config.toml
n_layer = 11
d_model = 320
n_experts = 64
experts_per_token = 4
d_expert = 96
d_shared_expert = 0
activation = "reglu"
moe_layers = [0, 1, 2, 3, 4, 5, 6, 7, 8, 9, 10]
router_score = "softmax"
normalize_top_k = false
routed_scale = 5.83
balance_loss = 0.00301
balance_bias = false
router_z_loss = 0.0001
init_std_router = 0.0201
lr_router = 0.00125
vocab_size = 17832
norm = "rmsnorm"
norm_eps = 1e-06
tie_embeddings = false
optimizer = "adam_variant"
lr = 0.00113
beta1 = 0.9
batch_tokens = 131072
seq_len = 1024
train_tokens = 1812000000
steps = 13825
dataset = "wikipedia_en"
Below are experts of layer 5 (counted from 0) of a mixture-of-experts language model. Rows are named router (the router's row for the expert), gate (a neuron's input weights, with its number), up (a neuron's input weights, with its number), down (a neuron's output weights, with its number) and show model dimensions 0-159. Each number is 500 + 40 x the weight over its row's rms, rounded and kept within 0 to 999. Numbers have three digits each.
After each expert's rows: a language model's description of what the expert responds to; "comes after" lists some tokens at least twice as common just before its tokens as in all text. This comes from a sample of Wikipedia text that the model never trained on. Tokens count by the router's weight.

# expert 19
router:523492503424503508482605544433545494492485451481586474492545471507466473498476562440499427545527547517467496601509568538473529513443473496480480543531486464496411509522627501545474485475549561467479488505556485505483478492520471514434563488550536472479528458495537519513502544548488459512530477476450506535516538490543430580529566553504614483501479446528487470466493545503543505518508498437548559492521469609499545491508530528531433524555528565432517434448546470542449481519553507
gate0:475582455441443522473532528501443481504523474520473527569456487543548568453457460494568482441468592419538527544525548494506504487505492448461517523489487521477553537528405523475479543494530483508535461439532504549513562458493469447552434483543510488508561428536434485423500528429486462510448515536520491520505456503431530491441528492489437579508514391466526485516488491529481478532449441537482460443524476567452466513575514529534450509554568529488496467434445550469474538475505514
up0:454513508459472565458504496436492501463450475514514459413540561517528449444517513485477509446395518470525504553481556494457496498524524479522478417467532449466412506515541523532464534494440531514498482475487505533516603541506500486488466474532489491489581496548473518465423552477453465534451495522475517545501499486483481523530576502545524486628466445513579476535523542459524515511510505455447511482514513524516543515522366595517469513494545522479494503432529555563415429452521503
down0:496556461491479506429552466421544465554568571506464540519450458558513497511552503512481558503527484524505442486540462500510492459524463474518593542472471509548565477595434561481448568595510510530485432504545528524563429451451485516482517480476523551454533419526469453528473478471477497517481520500528442549520494463482467529474542543472516483433429507462446497487484533494522475489455543496552478488468461433428522517516506504493496468452533549545545506395448519459499429475525538
It responds to: Leading digits. First digit of years, dates, counts and coordinate decimals, typically after commas, in or spaces, such as 2 in 2018, 1 in 1910, 8 in 0.8886.
comes after: ", ", " in ", " | ", " ", " (", "–"

# expert 7
router:548531506483519462465569538455507478433404469448626461504534409513468491507461548478472422546577500487470448522525558559447504477442452521541501545490482505494444535463598518548453497447564552506467492528541480541476474483430504524510579472504524455479475514518528525539532541531495484542523504437486524504524567477547457549502544530471602478505531443562459479448506524483483500484542516520534533474541502540482509484554505556511431489476495552407525468479532495510506534521475504
gate0:513476500529470496488436506508507491512468505438536547508509573495465536459517497483521482476505513470547504518473515441451551546495548495494477487413529529404535406561523480489546502456524457579475475508555522572498501476541551538501453514481424533510516496501471528629593480497543503574561466431568488466474546471531418508525498488511514532482486486518466451518517509600518522450549433510467509445484491565445449529450465438493460566566551446464504451483487524488489516524481439
up0:561474482473554471510522600466496529527504528465412515465490487481455476479533538534489470487502495517455536506498516504517553517498484545464488489566514519485528520484395536486561566521470563581478587529488509497526490468485487464514428511496527507490505448495567490514454508464414456560481486581517510495496459500586454477521508437455540502518526401446498510530439520560485365501459579522538530453469474462433497513401444449533485399463461575477474477537501505437519483421548532
down0:496536498605522525433478528493479501454479536531516510457483493504477491525578486512574482506488568518518421562479484478454590531497498470499522485502449514417527581536548441561545510440520478462542505445585466535461497500499494507623539514457481487526443456462518486414514540526507490519536535532496523518494509436466584501449477442553502473493469508514515454466514442528487499476526539495493507477488478418493484540473547521432512543499551484510546480427430492492542575556495505
It responds to: Table row endings. Line breaks ending table rows or infobox lines, and pipe separators inside sports and election tables, e.g. after Joe Lieberman |.
comes after: " |", " |  |", ")", "\n", "% |", " |  |  |"

# expert 23
router:552505476448496491437568504478540531451447432496620452542525452448493462509439541451527445518536539542409515570556511567470527451444484491527484524504482464520442500550555468558493516434578539472485549540539510525503519496511500579389555458497542513483518460544542522471525534533479489539511494494428517531531536491521405579511575476427561513467448448517447467478451546524477556488486510427531542470472443517423562453506543542537465538542515586478520502459554447475471504500501506
gate1:512541468504428465614514473485529481511474502542527475588542515562547537515515502546530537504526504436537522471530421543480509536510598458458501493544523477457448480528496448504513558558426452499515483488422410468492567511539508570534527474478473508535475570495458498468427457484477452450464500596565462444441441530487536482513568516515412486492474539481542522458462520475533490523514501463496482504466440533500464542501556492494469459536484453520508541438489463474490517453524472
up1:496536432492522496488501486453543415541535552506491495478466499505497450477545440476475460487515497450490484479473531569426532501489488556439478548495510517460549553502525543415478499524484544498457419519576519488546472468491505507510524456532500488558598538483493516482455484519463526440494489572515491595577525492474525538434437471425476543492484451490548507511375458505438538485488556484486560537549450446492497487609478496449515465492451495457530475465477500497535552480573457
down1:500463524443588526508503497473581491502507461583497478555462507547532519503443578470492505548412479555502599482421504512466449517500547507472477526507522501493470457396455515518399531502502423530538595584499484474447544527538512514430446563524544495504431510530497464510471478473533519534523500505486553418511479496510403538538474557565399499446521536528528454438638481485555471449565450504506496499515518503493456554486481390525503491507541556524523474495463458549429456481516479
It responds to: Year digits. Last three digits of four-digit years after a leading 1 or 2, in date ranges, careers and tables, such as 2-016, 1-985.
comes after: "1", "2", " in ", ", ", "–", " "

# expert 33
router:528478497414537473463577565443538455485454458444622478522543474487478473512461532414523431528541512527453526563516552530483503496445472537480468529534487463480430493519611484547462513437572552472467492518538477534499465492481512558429609495519537487478506457522520560512554513525479464521528482467404495543537542492582436564556541547496610497465457472526490445508468522502550522520497516492532562505560485594494556461503537539554455527528559575442535433419515450538461498527512510
gate0:581476559417485417493462472468492484519545409491566556507515535583490534485510478455519474522446460525516486507459437535480538574508509521437478490551508430493423470492523506480447487469511511460519459473463489562543491542522499473472474549537502570490461539521455529480494526439487556507576495513446533576546536477528554501511506532482472499543514546458550415494483495476455484451457500503526501515554538468489593530509455417474512541480515507425537487481477526454482463516488480
up0:453434560511490521524492512445578464496516515475528494510440522514482499516494481450501484478509536521519529472475486522566507480476502485468527470472526539515503461538517478483511507543559393445445495490520463518564537501507443542465553504482457455527562477487521507466502460552517516504527463545500502428467489509532496566499523429501462531579468527541468564493547475405422465538492537468473407508499448514565505502495559509537401507513466464458492413524542593542475559536465514
down0:515531507521485528493521485585427518527543433513542528510522482534470510412544491510520442540510522508499470442443466435474489584478463492470478491500534524461426546458474491508440428490477563485527565494483531502540515546491501510594364540504474564488474575518459535483478501514485505474423513510512509516510511533519504472478481542570537506464493508484458463517459562515466518480472492517502512485431529461553470420526473551444507514517474489517592531546558462481510496578445417
It responds to: Year first digits. The first digit 1 or 2 of a year after "in", dashes or table pipes, as in 1930, 2005, 2018.
comes after: " in ", ", ", "–", "| ", " (", " In "

# expert 2
router:540552490460512453443561496450521496464465516493617457498561420503537555539457594461463444569511517507479509577485561471491476441513507490524463542489434516551430486552622434485529484508475484522485502519522523520489540503456449557451564445520439481491466533502514477510519497600482482571523471436503528503453492489513454510527517569439563477421539456490524469519502536552477545516459505456564487442501440530560589497485506478467497543556545554468509450538512522538440485561469499
gate0:527483556465481542544480547491546473517450466549521484542622453506547548507545477558500543524513449570490447598470494450537573456438517505516448438439469521465508488561509542428515553523523510488502500495495542471601505514534520508534563445511489457516557584399518451441446561491473453520569512497506534566469504520472498476541434451523507478468611485497541516552586460544518509543548489522460420440495463537497497526507486525497484492459546513473542497473476559457478487519481515
up0:523433481545562490509510501492446505459538570526460498523581482440498527444536545497499523571476534542506526504426478515487482452505540513511487433560523512501452548525473571534492564521460487502469484484453457478493524610490459473516524511494458513505479504494541430527555546503491515598504514466503442519480529539541488547464496540432520456501416447478544585583491484520516433377476522376461480446563525465594557540442493501475520443502483559484541492488536461457533461587479544
down0:464531479495476451531503551422577508527492593502533532503477550510504454549506507480525534503430451514485533559478476477579434522490492476483510487553492527481470587462558494436443431464496487478529470520496465478560543482489443453465541532527505523426559490525473426536442459434523491495550543549495483449556480513512530503490468517484579540477530509427470455579452526406512484562460512571522570463510548450492497504502456551539456580473488420501554474532486534544478449496503354
It responds to: Infobox field labels. Field names and values in infobox lists and results tables, such as League place, US Open, Founder, | DF, Labour rows.
comes after: "\n", "-", "| ", "2", "–", " | "

# expert 61
router:500574466480482509476605504440626543478491513504520487498538414455565488452460586454502416538498504481431513539464487553504478461520502552515494486473438502503523520468612461541489518498565522525484450527483500589436546443506464507395569519501498531543506453512464505504597552577515469507547519478454545507475520577535434544542503502408570459451526487526458451447435508475484488460502508470500478487537469498515548539482566534478504448546546519508485474533549552538500526519545493
gate4:499537510470506482507502465530439498497455467479467526503486497452533520455465476521551463420531511421466528462390514505540428497473457521554546498508472574532466501490526549516540537514594491503520477515510470501558512469505480490491568482461482502486564508458419470497531451461521532464618489474530426478478464535430513489486482444437481559521471591516464494522473545480509510495497477467517520451564555470514582561497565484482508469461548477557486577441535535506488503467412454
up4:472524492537501504473490506522512492540552418513478476440462531537447552482456503524514506498530574496527560463512457460504586548500476505535485449452469499438491518548509495530513457553464457478532537468466526482437522462488567471473440501553521554525544496474516406511530551485568538537418490494505477498493492458545478487543452468523519414442559565539474509552469491561502456529550499576524547564505498553471483501442428474558469540537491451490487459511557487572532520529523499
down4:507524516480568516405488555486530550504462539526421461496540475441518506455524539442460538389473525426559443425449492507516465562491367551527435542473445529483512478549543503536493459443532465545468485491538488595494455484529509515527463546512485467490496487490438533518540547550584523573517485469589482445550503525495542469485506520460485511493491532498488519477533488431462483459526519489496535465507544512517451537534467465474549526480458545485509542547420521483446481446470446
It responds to: Infobox values and durations. Numbers and colons inside infobox values and track lengths, such as 19:46, 4:13, population density 44, time zone fields.
comes after: " | ", ":", ") | ", "; ", "\" | ", ": "

# expert 26
router:490505493431496464432613525423573540481434446504539472441508459478541423503504550403567480527536539512421510548493566523488527497479477475487487539490493455486476500565575485575460510510594556471506488510537480538428485467485534515415538452500557473483555449512508529562559496492441489542505513473420476578540584544515449528518576482432566474491474450537439447482495582499512484466498490419540533441533491536449492485480514473511490515549519531452569477446540497523479499540539555
gate1:442543502526456424461494467477488442476489448513491554485486470504535547510536495480533503497498480522466485530509592496483530487500518513477480396534487516473478456493538457499535512501491466495459513504563552472508427544492543477529532502449490447517479453483483509462564470422432454542402502428431479552472465454481463466501555573471547521446501423552484467476510532484430470465474452485460513484499509549501502531489504480419503449491535501459481520452499462496473543547519554
up1:499535515483513416454484469467497539481471492497490502510538484485577463521510481496533499529517432528490498557492485532479499461450535464478472506460523477479477479499494506492466541529513449404519528521455531457514414542476444444522465536433498509504455514557538440496482491465494514464494470495500430566386408519495538484507559540468514470400502476594447469459535485497516561398483468517508522556421440539530513459516587469433481505589510501510505501479469502551563525475480488
down1:539474477485515456433475495502521499427506564539521440494544477549492584488472482452462496505484484494554504506516491487496492476476506488487509479506460483425431493504440442497516555432524497532534497546502524526498534571527523494514489530481526527500451476448474603481451547571480499542570497438567496442466428551557503534505446584445495497515463400461598453433516494503526508510466539511453545498460468526542527536486505449500522516498503478488481491521513549420439510521470475
It responds to: Table numbers and distances. Numbers in sports and statistics tables, especially race distances such as 100 m and 3000m, plus dates and thousands in vote or population counts.
comes after: " | ", " ", ",", "| ", "; ", ": "

# expert 44
router:590552492487475459416601486481539492504416476519505468539453422472555509443490535450534446542533523485451464531519513570471498481481452508538500515534496453540396499491619472523485496426547536534498528519571509534402502493495552498385523524535548510506519506492502568475537574535512450521497499459423527503533514488487437550504574508447597475498569484518466474462515575499564461516535513450519551448472456533467575526523517490508520489483575512429455472500527469552512482522523580
gate0:484577504420463550516473458415514472539549444529501516521505538479495537441461499469481528509574528565500570515486530514542495477448520597488545554477484539573507449540527524521481450508480449498490473529505486556552429473501515460565453488496461466533466447546471502543564476469453589526490498453451526530452465472546473498482513506563554599483536458524540455481534470453420431492477498480545403412500539528507474502508451490524528579522548483505523459469433540491495587513491500
up0:475435447448543523437510526435508481506460543456544523463513585450451437516435495537525530511505501496507507514494565491491552537483462513560486488506544438521516482503445526454494475428492521513535511495474470572452571541476492446502481491518542455582571482542473538556508549505468559537572446477525534490487515498513495420523545514455464507465502478493530464485510487484490547578402541481631463498477529499554490511452534548510496460408541529475482508541447491485476540456454478
down0:478595571452431379516517421491519476489569506519489461489563487501555471469470587464482502554449483458516463479464459548527501528493506490506534577482491516569471421598498496508530487493517513529490502518486538478453471501552516499481457484518470523471535480482525478466559468591515533497483527493477471526465505478469523533548486498457521515488486529434509471499574520481462525500501498495563515397557539450527515456498469511550526538534533486506552477437470553512445549513545558
It responds to: Digits in measurements. Individual digits inside heights, percentages, coordinates, chemical InChI strings and stat lists, such as "6 ft 5 in" and "4.6%".
comes after: ".", "′", " | ", "°", " ft ", "″N "

# expert 40
router:543521503493504480445550505431544469435417438454632440476530438507504486463454541478500416565500510520475479549506551546400502458444504507539535542529464422540463475481611525510486484437556534519455527507506518539427516471412486535485538461537533468491463491492536529471572523556526506532515520450432523508495529506557497564480564578500518482495509435590483480460455548520525545497545518520575507511507510564485509493544498499525500497516521612483491467485567504487448503466465547
gate4:481498566520493478525429576517491539568488484502429511420464514509477474509534533525472482470538459495479498469441507465542507472497563485518521500489496452544525496480569507539483474555461517505471444517504464502568474531611400455473493481521504552457528495492467583512495456549458545525471494479429526486499536473449526468508391551548502486464514536521525497498503516513481452545461488470521559566558505452514488430518468498568509511589528412467474575554491452494543531562510519
up4:415493525536452505525492532508495599559495552432452540362480540452486485513551527539496442490562407485473518461489566497510517506544555546507500489476482445536480565503533477573535479539463484540487467512475467524514499517563522512504528456508537531448515436450516551475480425494449531502523489509458579470571596481469492464574474513490508476467437526535601529520503466530527485655456488479561499557525561436543498533444453527517475471602467423456483516542491438508561542541567524
down4:515455541481540484515525519557479463531396450548591423514539510523450519550438525473533484526489602463473472521528492523493514548507492504483401528509466543545546507461493522426565551467465497540495500441610540480552508472455533522531547480503504532521557488535507525561581521478499447509531536527543477452509502497531538476462471556498484462501496498472544473450577529471616508463455496503474474553484456482595507495484536541456457487531517443495500463546507517524487486493490450
It responds to: Row and line ends. Line breaks and closing pipes ending table rows or list lines, plus unit tokens like °E, sq mi), % | and |---| separators.
comes after: " |", " |  |", ".", ")", "0", "°E"